Experts of a small language model: 1 pick a token.
Below are experts of layer 2 (counted from 0) of a mixture-of-experts language model. Rows are named router (the router's row for the expert), down (a neuron's output weights, with its number) and show model dimensions 80-159. Each number is 128 + 32 x the weight over its row's rms, rounded and kept within 0 to 255.
After each expert's rows: a language model's description of what the expert responds to. This comes from a sample of Wikipedia text that the model never trained on.

# expert 0
router [164 157  99 129 110 133 150 154 161 104 167 155 127 140  86  83 177 153  99 124 189  74 185  81 120 122 151 105 118 109 138 163  88 168 128 156  96 181  81 124 126  74  99 114 114 135  79 173 159 103 122 122 138 118 163  78 185 164 158  87  92 101 136 156 163 140 135 192  77 109 153 103 102  89 188 182 128  88 140  94]
down0 [ 94 136 156 108 129 117  66 115 129 125 152 120 137 125 105 110 105 116 131 103 160 139 145 167 146 194  59 182  68 176 111 149 191 211 122 163 153 183 159 113 162  93 151  84  94 118 144 143 132 168 153 154  98 151 138 113 164  54 117 187 134 128  98 139  94  79  75 195 136 110 147 104 129 152 120 103 147  95  95 125]
down1 [136 101  83 144 148 178 147  67  95 158  80 138  69 151 158 131 122 135 144 116 114 129 139 186 208 112 128 125 178 122 107 130  94 164 102 139  99 165 108  75 172 131 116 186  69 154 135 114 114 128  91 118 187 114 109 123 150 105  97 182 192 116 154 159  50 128 147 133 133 111 143 133 160 131 120 125  91  95 182 114]
down2 [161  97 132  61 120 112  80 139 184  97 165 163  82 151 116  72 121  77 131 145 133 157 123 101  28 143 116 143 173 136 101 158 111 111 131  80 102 130 140 122 140 137 136 176 149 108  51 129 178  95  87 144 192 128 151 134 143 123 149 130 116 116 103  92 150 183 134 138 148 188 194 131 141 127 174 150  75 133 169 146]
down3 [ 75 175 103 132 133 118 110 164 160  92 121 188 131 149 128 214 143 159 167  87 128 109  99 135 122 107  87  57 120 189 147 133 133 106 109  78 133 142 126 148 171 109 157  98 150 169 155 131 165  48 133 150 140 100  89  85 131 159 119 136  99 163 142 138 186 119 169 134 140 153 162  97 121 123 105 147  82 138 145 108]
down4 [142 116 132 132 142 149 109 134  97 121 123 112 103 149 134 100 114 106  95  78 111 174 121 156 128 155 144  97 127  94  98  88 112 161 145  96 136 120 106  91 123 209 141 101 109 138 103  99 153 137 136 170  55 174  90 110 132  92 121 106 124 131 127 145 142 141  48  84 122 120 163  99 140 103 175 188  81 115 115 130]
down5 [ 84 176 115 129 157 153 121 158 189 155  90  88 133  84 119 175  74 128 142  38 112 110 108 138 128  88 163  94  86 106  55  57 114 133 167 149  81 110 134 151  94 152 113 142 141 132 122 144  81 176 139 118 121 101 131 119 147  92  97 113 199 150 117 129  67 116 133  89 145 125 148 110 101 234 102 147 167 131 123 136]
down6 [139  57 127 138 105 101 131 133  80  74 132 155 128 137  98 146 131 146 138 177 107  63 114 135  95 129 168 124 158 100 135 203 114  95 138 156  82 150 181 106 166 133 149 125 188 160 130 131 143  69  89 148 151 109  88 133 132 170 184 194 109 111 132 118 203 131 137  74 167 142 148 111 168 110 194 165 129 145 132 204]
down7 [137 150  69 140  62 155  78  77 131  46  71 195 156  93 121  77 163 167 161 143 125 134 189 114 105 172  94  62 148 108 118 121  90 112  99 122 191  64  91 186 120 122  94 126 138 132 147 134 117 116 214 128 111 110 126 140 161 142 100 144  89 166 129  90 182 188  77 166 167  69 100 117 176  79 126 173 136 116 169 111]
down8 [226 142 111 145 147  99 121 116  73 139 118 151 103 125 152 106  61  88 127 105 146 162 189 118 122 172 116 117 103 196 149 127 157 130  70 118 117 111  85  85 173 162 113  53  80 151 116 152 139  85 129 131 126 104 188  53 131 105 132 125 129 131 140 173 106 151 112 132 105  45 144 224 155 114 109  78  74 108 152 112]
What it handles: Proper-name word pieces

# expert 10
router [176 157  99 109 106 123 174 134 170 107 171 173 124 109  84  59 176 186 117 140 179  76 178  66 112 124 174 113 109 116 137 170  88 155 118 149 115 169  99 124 113  65 124  93 130 128  75 142 166  90 116 133 133 130 150  83 174 173 154  98  75  97 139 134 151 172 164 178  83 102 166 109 111  78 184 179 118  96 145  77]
down0 [ 83  80 117  79 141 117 139 144  75 180 102 134 135 148 126 123 125 146 111  96 161 170  84 126 146 141 118 131 123 166 141 161 109 122 132 139 149 121 163 106 186  90 129 103  67  20 114 176 149 154 103  86 111 134 128 117 116 124 159 147 105 127 111 105  96 115 162 174  93 121 134 114  79 104 150 132 172 161  78 114]
down1 [137 138 111 118  99 140 143 102  54 137 145  86 166 107 137 126 103 128 126 163 120 158  83 118 107 141  76 114 103 142  70  86  95  63 156 146  80 104 114 149  88 245 171 167 152  95  92  56 127 211 123 161  99 125 121  87  52 119 100 180 105 116 113 109  75 151  99 105 115 156 166 122 151  76 131 135 131 152  98 130]
down2 [ 94 109  97 113 114 106 151 154  69 138 128 161 193 135 105 135 105 133 112 135 135 129 124  93 144 125  74 132 166 151 103 112 133 148 158 111  85  66 155 165 128  95 131  85 106 111 172 181 145 143 122  59 136 111  95 113 100 142 141 158 118 110 166  83  81 131 105 131 174 199 116 146 124  74 149 118 182 111  93 145]
down3 [172 120 146 134 109 146 127 129 182 171 104 141 139 119 118 113 165 118 160 125 113 145 164 150 113 150 134 162 112 116 177  90 145 207  86 147 188 108 103  73 106  80 139 208 126 134 115 130 113  50  69  78 111 154 114 112 153 121 136 101 139  70 165  68 121 122  70 140 139 133 168 183 162  91 156 122 159  60 141  81]
down4 [125 103 143 135 104 171  81 139  83 151  84 106 168 119 199 150  20 115 139  89 134 106 119 124 141 136 124 112  76 160 119  88 138 157  93 131 155 155 133 126 117 117 115  86 108 112 149 173 150 186  93  91  87 159 134 139 150  74 163 148 128 163 141  99  26 169  70 152  92 131 140  87 141  86 150  81 116  62 147 138]
down5 [123 172 176 123 115 147 153 131 179  64 116 112 112 167 111 121 154  78 110  94 115  68 137  74  96 121 171 122 156 114  85 142 137 119 197 115  86 123 131 117  82 140 162 129  78 105 107 158 139 177 131 133 126 139 184 136 192 141 136 123  83  81 143 130 155 135 143 169  71 167 159  61  87 146  59 117 105  81 106  90]
down6 [ 81  98 147 122 135 130  94 139 150 123 122 158  53 172 133 203 147 104 146 119  93 129 137 119  75 101 133 140  98 136 121 138 152 137 114  96 169 155 142 107  85 188 122 125  52 171 168  81 168  65 151 126 156 153 143 124 164 123 113 154 120  89 125 130 185  63  82 116 184  54  92 144 109 179  78 166  85  97 122 153]
down7 [114 103 150 109 176 157 140 156 111 128 103  89 117 106 100 150  99 210 144 103 127 114 176 157 130 123 150 158  91 146 123 144  96  94 134 135 101 134 123  95 122 128 138 176 148 149 180  75 120 110  93 168 118 199 113 128 148 150 106 174 142  94 127 105 110  98  92 131 170 162 138 131 150 143  71 133 142 126 107 115]
down8 [169 144  97  87 151 115  98 184 141 129 139 130 101 135 125 134  98 161 170 127 146 148 111 116 136 167 110 115 157 122  94 150  79 173 119 161 134 106 138 162 101  71 161  63 154 176 181 103 136 167 187 126 141  85 101 132  59 173 138 211 179 172 125  73  72 167 156 131 138 143 130 126 146 124 144 125 184 167  67 210]
What it handles: CJK and table fragments

# expert 9
router [174 138  83 134 106 135 154 133 170  94 148 164 119 110 101  90 175 173 125 144 163  76 174  69 134 121 172 121 133 104 134 170  85 157 110 157 109 186  77 133 125  80 136 103 120 134  70 159 154  87 138 133 151 124 173  70 178 163 144  92  98 115 149 152 167 136 156 186  82 115 174 116 104  79 183 184 130  80 165  81]
down0 [162 128 155 187  91 174  80 175 125 152 120 140 142 101  78 181 114 148 102 174 158 100 169  84 128  96 164 138 122  86 122 141 139 136 129 114 151  54 139 123 122  71 135 128 126 104  91 171 143 132 105 105 120 141 123  97 134 135 143 138 108 113 179 129 194 119 125  96  84 112 131 166 128 103 109 152 144 185 141 148]
down1 [123 150 143 158  77 152 122  74  97 133  94 114 125 130  76  97  74 116 170 119 166 104 108 133 121 154 148 182 114  81 163 134 126  95 148 187  99 152 156 164  66  91 177 109 114 136  99 128 142  50  98 178 157 132 128 172 172  99 130 100  98  72 158  71  93 113  45 183 131 171 174 150  92 100 146  86 184  96 113 123]
down2 [123 161 134 159 167 145 153 104 158 142 146  64 154 118 104 128 118 172 115 169 160 113  56 150  94 122  95 169 120 164 100  26 103 125 149 136 164 103 113  92 135  84 115  74 100 191 153 161 110 139 117 119 128 128 130 104  90 139 175  86 103 113  86 112  88 117 128 144 173 129 112 125 123 142 140 106 144 150 151 161]
down3 [118  71 123 136 104 147 113 151 162 213 114  55 158 118 120 159 140 100 147 129 141 134 109  83 129 116 153 121 122 118 141 110  96 169 166 129 112 112 118  67  54 126 107  80 115  99 120 142 113 165 105  42 135 199  86  91  56 170 148 164  60 132  82 138  56 109 109 119  84 132 186  76 142 144 169 159 174  57 132 162]
down4 [139 127  89 124 141  58 128 155 115  82 196 129 129 178 196 155 121  77  87 136 142 124 142 108 135 133 145 142 144 156 101 138 198 188 112 150 156 159 111 157 106 169 165  99 163  67 114  99 150 168 177  81  94 101 128  78 122  98 177  81 215  90  97 132 205 137 155 151 193  85 192 116 141  68 141 107 156 112 175 150]
down5 [ 60 138 109 139 128 120 163 104  76 152 170 134 127 148 203 205 151 103  98 175 121 135 135  98 163 156 111 125 144 119 105 151 159 196  97 193  85 137 126 190  51 155  93 128 107 139 156 145 203 182 164 148  79 124 100 101 186 111  89  76 123  70 100 178  87 143  70 161  68 162  72 137 137 115 166  83  99 117 147 136]
down6 [ 70 114 145 134 104 150 131 142 135  93 121 135  57 101 122  98 177 148 140 106 135  90  90 102 145 166 152 172  82 114 151  94 158 169 180 111  96 146 110 123 148 104 117  69  98 171 186  87 101 120 106  88  96  51 105  93  74 187 175 117 111  88 139 149 128 146  98  76 147 105 190  35 150 139 137 105 154 100 195 106]
down7 [ 90 101  87 161 122 153 144 147  95 148  91 130  81 116 175 128 133 186 150 179  97 168 201 110 125 202 120 112 145 106 126 135 119 148 117 164 102 107 129 137 151 198 126  70 122  93  95 122 114 133 138  72 110 134 113 136 112 117 114 116 170 107  80  84 123 154 160 109 104 164  95  35 124 124 107  92  87 138 138 134]
down8 [130 104 147 125 149 122 119  77 142 137  99 105  89  72 179 181 166 125  70 138  95 170 173  99 105  83 164 140 172 137 144 167 129 133 128 137  46 169 170  94 132 139  97  97 119 112 143 140 172 159 206  88 168 175 132 165 127 102 124 142 194 123 173 125 168 163 135 151 139 121 167 119 184 133  92 137 157  87 159 195]
What it handles: Sentence ends and scores

# expert 6
router [158 129 136 184 128 130 110 146 139 101 157 149 150 157 155 153 103 127 101  74 115 183  93 154 183 116  99 149 122  99  53  90 181 113 105 171 107  55 118 158 165 175 128 173 141 161 129  93  98 135 145 158 101 185 125 147  97 120  86 151 120 121 135  62 123  68  98 148 156 122  81  91 159 113 143 120 140 160 100 128]
down0 [141 191 155 153 101 107 168 115 122 145 102 122 148 105  76  93 204 156 166 168 123 171 140 123  68 206 119 112 125  88 135 218  69 139 144 155 105 147 122 142 162 105 140 108 160 124 110  83 156  89 141 135 148 170 154 124 122 151 145 163 106 112  97 157 164 156 165 152 125 109 151  69 150 121 108 180 156 135 142 173]
down1 [169 104  83  97 131  96 132 117 123 142 188 178 164 146 154 167 114  82 104 166  92 126 115 157 108 176 157 123  97 152 114 122 103 138 174 149 167 154 191 116 111 133 142 140 161 160 122 114 171  94 117 154 147  87 100 148 150 148 160 125 119 125 153 126 251 135  93 138 156 143 127 151  98  68 135 186 129  94  73 109]
down2 [ 80 102 174 116 144  86 171  92 151 187 102  39 137 182  63 126 133 136 107 188 195 137 106 111 131 120 122 109  61  93 119 147 133 152 164 135 159 127  88 118 110 127  98 142 195  94 158 162 125 172 104  67  65 101 114 141 188  97 133 116 143 192  93  63 146 139 111 140 203 120  82 145 121 143  98 179 154 167 103 108]
down3 [173 107 147 137  86 184 143 179 150 125 109  98 108  49 176  88 130 103 111 150 187  91 179 124 126 107 128 139 120 149 121 118 118 157 127 100 134  91 117 131 161 109 190 124 170 181  75 148 126 115  74 143 140 119  99 123 157 121 167  91 140 125 165 133  95 141 104 112 141 140 161 130  69  84 158  81 180 112 110  78]
down4 [161 150 156  92 141  66 133 109 111 163 188 106 134 118 117 183 146 138 138 140 131 148 138 182 141 110 118 121 107 102 118 132 173 185 146 139 100 135 122 109 134 130  74 159 116  73 139 136 152  84 176 115 136  75 114  61 111 185   9 124 135 156  82 116 135 122 121  73 146 125 113 128 175 168 141 116 124 164 118 145]
down5 [173  93 109 103 121 139 154 120 113  90 160 129 111 138  92 112  37 124 121 127 129 145 124 180 117 115  92 184 129 149 142 141 144 150 110  60 166  99  77  85 117  97 146 152 102  87  87 159 189 121 151 138 152 135 136 168  74 123 133 171 109 144 104 144   0 119 156 145 167  99 100  84 141 102 182 101 143 155 140 164]
down6 [178 112 145 145 152 117 132 106 100  90 160 198 141 144 143 196  94 130  99  94 133 126 162 106 163 194 137 173 139  48 164 101 146 138  90 152 120 131 167 110  99  94 102 152 104 149 173 147 188 118 170 132 112 100  92 148 134 101  68  91  83 125 124 114 115  99 134 129 132  75 136  97 135 118 131 146  99 120  62 125]
down7 [151 106 109 132  45 122 163 152 138 141 136 131 140 152 158 168 159  99 114 175 143 131  71 150 151 154 172  86 118 127 139 133 107  94 187 114 163 147 231 134 142 148 166 132 136 143 187 133 114 105 130 143 133 123 134 143 144 164 170 102 152 132 157 160 224 101 107 142 138 107 143 197 136  54 140 127 174  97 108  99]
down8 [128 140 177 119 128  76 142 128 118 154 183 113 133 126  79 187 121 153 133 137 139 158 143 179 133 113 134 102  88 111 118 151 169 145 154 127  98 134 144  97 115 150  79 142 104  47 156 130 166  73 162 121 124  77 139  79 106 183  44 125 123 181  98 124 140 142 126  69 160 136 127 122 175 165 137 135 152 156 118 117]
What it handles: Prepositions

# expert 1
router [ 49 144 162 129 167 120 116 136  66 101 125  99 125 158 148 136  71 122 156 107 106 225 123 213  95 131 135 122  84 144 149 119 211 117 158 108 154 123 157 124 136 138 114 126 121 135 175 116  96 161 131 122 165 115  90 181 111  59 132 174 133 149 126 121  63 152 129 109 198 125 154 168 143 172  72  35 117 123 102 186]
down0 [112 181 138  92 121 136 230  81 147  76 109  86 186 129 110 152 104 128 139  82 112 116 153 106 128  95 150 178 154 127 106 106  81 124  86 137  95  89 135 100  87  21 131  95 119  73 111  99 131 114  67 158 148 184 113  60 159 102 178 124 174 147 142 100 157 143 157 122 154 130 107  67 120  72 123 192 114 113 104 147]
down1 [138 127 127  74 135  91 172  79 122 123 145  98 146 164 138 215 104 129 164 122 128 129 173 168 123 141  85 125 145  97 135 138  91 120  84 119 188 138 118  79 147  99 118 135  64 103 110  61 106 172 146 138 128 204 104  93 181 183 129 102 130 133  90 142  60 103 106 172 156 112 125 163 122 111 135 120 123 112 153 154]
down2 [116  96 124 135 169 178 110 157 107 130 106 171 153 117 158 165 145 131 142  72 155 109  27 146 130 117 132  97 124 176 113 129 102 130 127 107 156 129 127 136  89 137 132 143 148 124 126 135 153 167 129 136  91 157 167 168 102  69 133 164 105 145 107 164  70 112 180 104 109 159  82 119 109 185  91  90 132 164  46 161]
down3 [119 121 124  78 114 118 116 118  98 120  80 107 143 122 120  54 178 140  44 104 136 110  56 146 184 164 169 137 138 182 131  97 156 211 130 110 153 113  62  88 103 122 111 148 204 117 159 132  77 122 137 128 123 123 144 149 101 111 120 139 109 143  79 108  97 146 117 110 116 147  46 124 145 130 185 158 106 137 109 114]
down4 [118 149 109 143 126 148 132 157  95 189 118 135  95 139 140 115  89 115 111 157  91 144  68 139 197 163 115 101 128 137 105 128 135  96 157 149 137 128  94 145 181 177 128 122 165 150 166 115  64 113 159 137 110  72  84 152  71 162 136  76 188 109  73  87  22 162 150 137 123 150 140 126 130 128  59 144 152 144 147 162]
down5 [162 138  74 123 155 137 145 164  96  91 103 126 130 116 145  66 174 136 138 111 160  69  68 134 103 145 221 167 138 134 193 193 127  81 147 115 168 122 145 159 103  74 107 167  77 137 168 120  89 133 133  91 161 118 162  99 148 151 151  94 133 113 127 111 156 103 152 182 111  80 104 127 143 135 130 134 186 118 111 146]
down6 [137 105 116 114 195 119 127 190 146 144 111 206  39  84 111 132 133 121 113 163 110 112  71 122 151 163 133 141 126 175  62 107 154 170  78 114 137 133 192 155 124  97 131  58 152 106 141 136 137 112  80 112 115 150 104 147  74  69 124 132 166  84 157 134 102 193 144 117 174 173 143 105 113 175  89 110 108  70 152 136]
down7 [175 131 189 133 132 130  20  44 116 116  59 158 145 162 136  66 130 112 122 120  87 144  65 149 203 155 149 165 144  92 175  67 185 153 127 118 105 130 106 124  85 120 146 144 122 132 109 177 175 167 117  69 103  62  94 148 154 124 156 108 174 137  75  76  99 178  92 162 122 148 134 136  81 103 118 178 178 124 156 156]
down8 [137 145 147 157 134 138 122 162 115 147  86 110 114 166 133 145  92 119  74 107 102 104 112 173 171 129 172 110 101 202 141 118 123  84 171 174 132 130 125 119 138 146 136 139 136  91 156 112  92 156 149 134 102 108 160 129  99 166  99 114 211 182 140 171 111 133  90 143 106 113 121 129 122 210  35 120 116  56 150 135]
What it handles: Function and quantity words

# expert 4
router [ 85  70  99 124  99 107 120 109 118 193  88 112 100 100 110 134  77  84 113 114 144 207  93 155 125 155 121 138 147 134 135  88 153 100 151  96  84 173 138 163 149 152 138 147 129 118 131 141 150 165 148 123 120 135 152 145 105  42 115 144 178 171 123 174 114 144 122  86 183 121  89 135 124 145 110   0 125 180 167  97]
down0 [ 69 131 105  97 127 113 140 125 123  91 142 146 136  98 166 128  93 111 144 101 167 147 155  68 115 159 135 153 189 147 200 149 169  97 111 149 130  78  79  99 117  81 133 133 101 105 162  75 109 126 158  89 199 157  97 129 137 116 166 153  57 190 154 189 134 119 133 101 129  99 137  94 167 104 155 212  72  65 121 148]
down1 [133 150  82 157 133 190  81 124 126 126 103 151  66 143 144 113 146 108 148  77 102 144 150 129  98 169 110 114 110 137 181  81 146 146 146 102 130 136 129  79  88 134 118 183 175 171 118 131  74 169 109 175 133 196 124 110 169 109  60 166 165 120 116 131  94 155 137 162 159 176 194 116 117 192 132 146 126 133 111 103]
down2 [147 176 108 154 115 182  82 157  84 115 120 139 140 224 171  81 166 123 121 176  91  91  88 189 143 155 105  98 139 149 113 113 151 126 102 119 180 132 170 114 145 104  99  71 122 177 119 164  93 148 133 125 122 110 104 124  95 123  81 146 177 129 133  85  69 128 162 162 210 153  92  49 103 127 120 121 130 133  74 137]
down3 [ 56 104 118 141 147 132 113 166 134  97 152 153 184 136 105 103 102 114 124 141 116 162 158  48 157 129 141 108 132 175 127 156 117 132 132 127 130 138 138 109 117 148  76 147 154 118  97 185 141 151  68  92 140 127 145 170 124 110 162 200 116 157 136 161  37 175  93 125  66 143  97 174 130 142  99 149 143 131  68 149]
down4 [120 137  84 136 148 133 123 150 112  73  99 178 187 128 104 135 166 138 109 149 156  95 129 141 120 102 112 151 133 115 139 139 119 161 118 118 153 144 113 125 115 125  99 108 119 131  90 130  87 192 135 114 122 137 208  70 146  80  83 117 124  42 150 153 105 109  90 113 131  86 159 162  80 143 107  87 131  90 166 193]
down5 [ 81 132 133 126 150  71  84 166 146 137 138 129 147 120 122 112 137 101  99 135 182 144 132 114 128 193 142 150  99 137 143 156 170 100 135 100 187  88  96 114 114 112 117 185 116 161  96 131  72 171  85 103 117 202 114 128 101 194 162 153 119 153  94 185  66 136 169 153  41 103 144 150 135 161  75 174 144 143 194 120]
down6 [179 140 148 106 113 162  62 164 124 116 120 104 143 152 174  94 151 119 118 144  73 105 149 127 110 211 153  78 125 153 132 185 186 146 168 134 119 119 167 141 100  44 134 113 117 128 126 152  84 127 129 159 142 119 101 133 208 134 101 122  79 120  91 135  99 151 139  71  70 150 100 113 136 177 105  95 103 163 171  97]
down7 [182  58 141 137  61 197 128 104  80 115 172 165 128 134 147 122 173 172 111 127 108 121 114 148 121 117 145 111 144  81 108 104 132 140  97  88 149 140 112 155 126 153 144 125  93 147 122 108 163 152  92 159 128  90 133  91 138 164  76 142 164  91 126 167 255 105 179 101 171 131 120  75 182 158 138 115 128 132  62 144]
down8 [151 137 213 126 108 194 155 148 136  72 120 150 141  79 125 137  68 132 165 159 167 169 113 120 127 186 113 134 157 221 192  90 182 107 119 121 153 129 160 112 148  55  69 166 150 116 142  67 121 201 135  85 110 136 151 123 165 146 122 157 168 108 148 162  81 123 158 115 109 201 115 128  93 139  89 120 136 159 112 163]
What it handles: Word-initial consonant pieces

# expert 3
router [173 152  98 117  87 129 155 119 168 100 157 154 130 113  91  87 178 177  97 147 178  78 180  75 129 109 157 114 129 119 160 166  92 159 112 158  99 180  77 117 137  78 130 108 135 119  74 164 144  99 127 122 120 134 186  77 173 167 157 108  92 112 133 140 163 140 176 179  80 111 174 143 117  90 182 182 125  92 150  88]
down0 [133 133 162 180 127 128 151 168 111 164 144  85 155 131 136  90 144 109  88  99 101 120 115 171 155 123 178 151 120 137 184 159 118 109 194 110  69 147 150 106 133 108 124  57 105 106 147 177 170  92 104 127  89 113 168  91 166 128 183 115 137 168 156 155 183  84 100 210 130  82 173 163 168 161 151  77 112  76 131 233]
down1 [149 124 122 148 148  90 141 115 133 127 119 171 107 128 124 127 216 131 141 120 152 168 167 169 144  95 107  93 172 114 179 138 106 137 124  93 114  63 101 161 133 154 161 118 134 111 111 105  94 141 160 191 139 146 131 171  85 158 122 135 167 138 104 133 175 154 136  52 142 195 142 149 159 130 110 157 132  91 106 166]
down2 [123 131 108 133 130 142 102 152 101 133  90 105 111 150 177 151 135 106 149 111  57 101 105  89  94 103 172  71 155  61 133 149 148 162 134 156 120 171 103 131  96 112 147  94 161 217  92 116 153 161 106 141  87 165 159 152 161 117 177 130 143 164  33 148 125 158 144 170 143 124 109  80 125 154  96 101 134 102  67 153]
down3 [195 135 113 138 141 100 129 204 163 118 110 106 122 137  91 111 204  83 121  85 159  86 109 107 122 141 118 138 125 111 157 120  86 115 111 119 133 103 121 111 142  50 132 100 155 117 161 128  63  77 168 198  85 161 136 105  97  98 129  94 124 121  71 176 144 155 109 116  82  72 152 188 165 134 134 129 132  34 134 121]
down4 [110 137 143 100 184 131 120 206 157  75 173 172 139 169 118 180 143 111 149 165 123 120 151 135 158 110 206 128 165 158 121  97  65  71 124  80  98 121 112 124 156 113 193 138  81 126 110 135 130 130 120  96 144 142 151 130 113 123 130 123 136 103 153 175 153 151 100 116  76  94 140 138 150  62 165 120 143 169 151  78]
down5 [110 138 171 150 128 122 125  74 162 124 142 139 169 131 111 110 152 106 136 100 126  68 136 111 149 125 103 101 164 127 110  88  85 160  74 122 129 123  74 111 141 144 124 129  80 174 104  63 133 100 174  90 126 163 191 101  69 121 121 136 137 145 129 137 162 117 141 192 123 139 137 139 121  96 158 106 137 131  97 103]
down6 [159 147 129 116 127 172  79 150  94  81 124 101  98 161 107 141 100 104 105  88 137  84 101 142 127  96  84 207  82 106  57 135 143 119 129  86 110 155 144 142 169 120 135 110 175 133 163 194 137 115 154 104 122 134 102 125  98 135  58 167 139 143 101 154  37 147  87 143 108 130 131 127 145 167 145 121 147  78  92 130]
down7 [179 127 153 155 177 110 154 191 140 130 192 159 178 162 150 123 113 148  52 130 116 156 138 152  66  95  78 152 120 164  92  81 188 115 137 116 137 127 131 210 122 135 120 152  75 220 202 161 126  82 110 124 127 124 144 142 125 135 137 131 129 162 129  75  95  82 133 134 149 116 151 121 135 108 136 114  98  94 121 140]
down8 [124 112  94 155 157 136 135  96 118 180 154 140 102 138 141 125 109 110 117 112  79 141 155 120  96 102 138 158 110 107  58 163 119 111 128 179 114 153 109 159 117 101  93 110 245 140 137 113 144 197 143 139  94 141  99 105 141 163 133 126 160  71 136 154  98 164  98 146 119 119 153 129 164 110 125 114 142 128  73 108]
What it handles: Table cell separators

# expert 5
router [136  69 172 115 118 126 150 128 154 107 128 111 163 163 136 133  98  76 175 183 155  94 109 156 134 135 101 102 145 168 130 170 117 201 104 176 153 126 126  85 144  67  87 104 156 142 143 137 125 105 142 118 142 111 142 121 160 150 188  92 128 104  85 134 115 158 144 144 141 150  64 140  87 136 161  89 142  81  73 199]
down0 [143 108 164 151  99 157 119 129  50 119  93 188 157 132 132  91 185  95 125  94 122 115 135 154 118 130 151 118 100 130 164  68 117  98 109 171 128 141 108 158 116 143 132 132 173 161 132 151 125 140  74 122 164 153 120 166 135 130 141 118 152 152  92 134  72 136 171 105 143 134  86 182 101 122  79 105 169 140 144 163]
down1 [116 107 117 111 149  89 133 135 146 168 130 128 146 134 186 115  57 135  97  77  86 195 176 197 120 145  18 111 115 145 117 118 158 155 136 105 132 185 113 120 141 121 159 146 125 142 132 109 173 147 125 139 135 125 113 144 176 118  99 150 107 186  99 174  57 162 108 122 190 150 131 110  82 117  57 107 171 105 126 113]
down2 [112 150 160 116 134 112 130 133 158 118 107 107 147 150  59 143  93 158 132  97 140  85 112 120 133  80 181 116 164 164 130 133  93  75 129 157  43 155 147 228 219 167 140 153 148 146 133 135  88  29 146 105  66 110 120 106 117 109 131  89 103 115  77 166 186 144 126 131  64 132  95 103  86 115 147  83 183  93 163 186]
down3 [149 125 136 127 124 162 121 122 125 156 100 112 178 127  97 113  73 115  62 163 140 110 193 149 160  63 127  43 102 121  88 100  72 124  82 143 135 128 106 102 169 134 127 163 189 134 149 166 125 139 137 138 152 122 142 124  69 132 117 105 139 101 120 155  62 156 107 198 114 166 103 205  96 106  99  85  92  52  73 148]
down4 [147 161 113 163 111 139  91 146 100  81 145 146 157  82 142  76 142 144 153  94  63 134 118  84 104  99 116 151  81 131 146 114 184 132  37  87 122 144 144 119 134 135 171 121 127 143 124 154 121 153  99 129 199 154 155 118 150  95 100 141 145 111 118 160 117 114 124 126  96 149  43  97 139  84 118 104  88 179 171 126]
down5 [100 117 118 144 115  88  78 160 124 148 118  93 135 128 107 129  88 150 137 134  77 133  47 125 165 141 125 144  63 141  82 101 175  72 104 101 119 151 171 115 107 179 145 153 151 138 167 123 110 131 122 117  90 137 130  94 119  73 119 138  97 114 123  95 140 123  87 172  85 136 104 117  66 168  97 103 121 123 149  59]
down6 [132 122  87 140 129 106 133  88  93 123  78 152 173 129  57 172  79  84 132 124 156 110 152 118 136 100 184 113 127 128 102  97 166 172  94 206 111 132 146 113 144 134 118 161 130 145 154  28  71 115  94 142  67 123 107 157  81 117 111 165 132 164 177 126  40 138 122 150 127 112  97 248 121  87 130 110  99 148 133  51]
down7 [137 139 127 137 171  94 111 165 162 132 141 182 164 122 110 102 144  61 137 143 148 105 157 107 111 103 161 153 166 108 160 128 108  85 134 120 133 114 141 103 207  93 122 104  51 167 116  74 173 119 113  87 202  71 109 108  96 162  74  84 118 116 181 156 154 173 133 140 112 159 118 180 157 140  99 197 113 125  95 108]
down8 [118 137 165 141 128 171 103 111 119 127 173 122 124 170  87  94 103 119 134 137  96  99 151  22 152 141 191 137 154  82 119  76 143  93 159 134 146 136  99 143 137 153 162 119 160 152  59 174 125 114 112 125 147  90 153 138  52  97  35 155 134 149 136 100  95 193 115 119 128 172  59 161 163  95 118 188 126 112 152 132]
What it handles: Word-final suffix pieces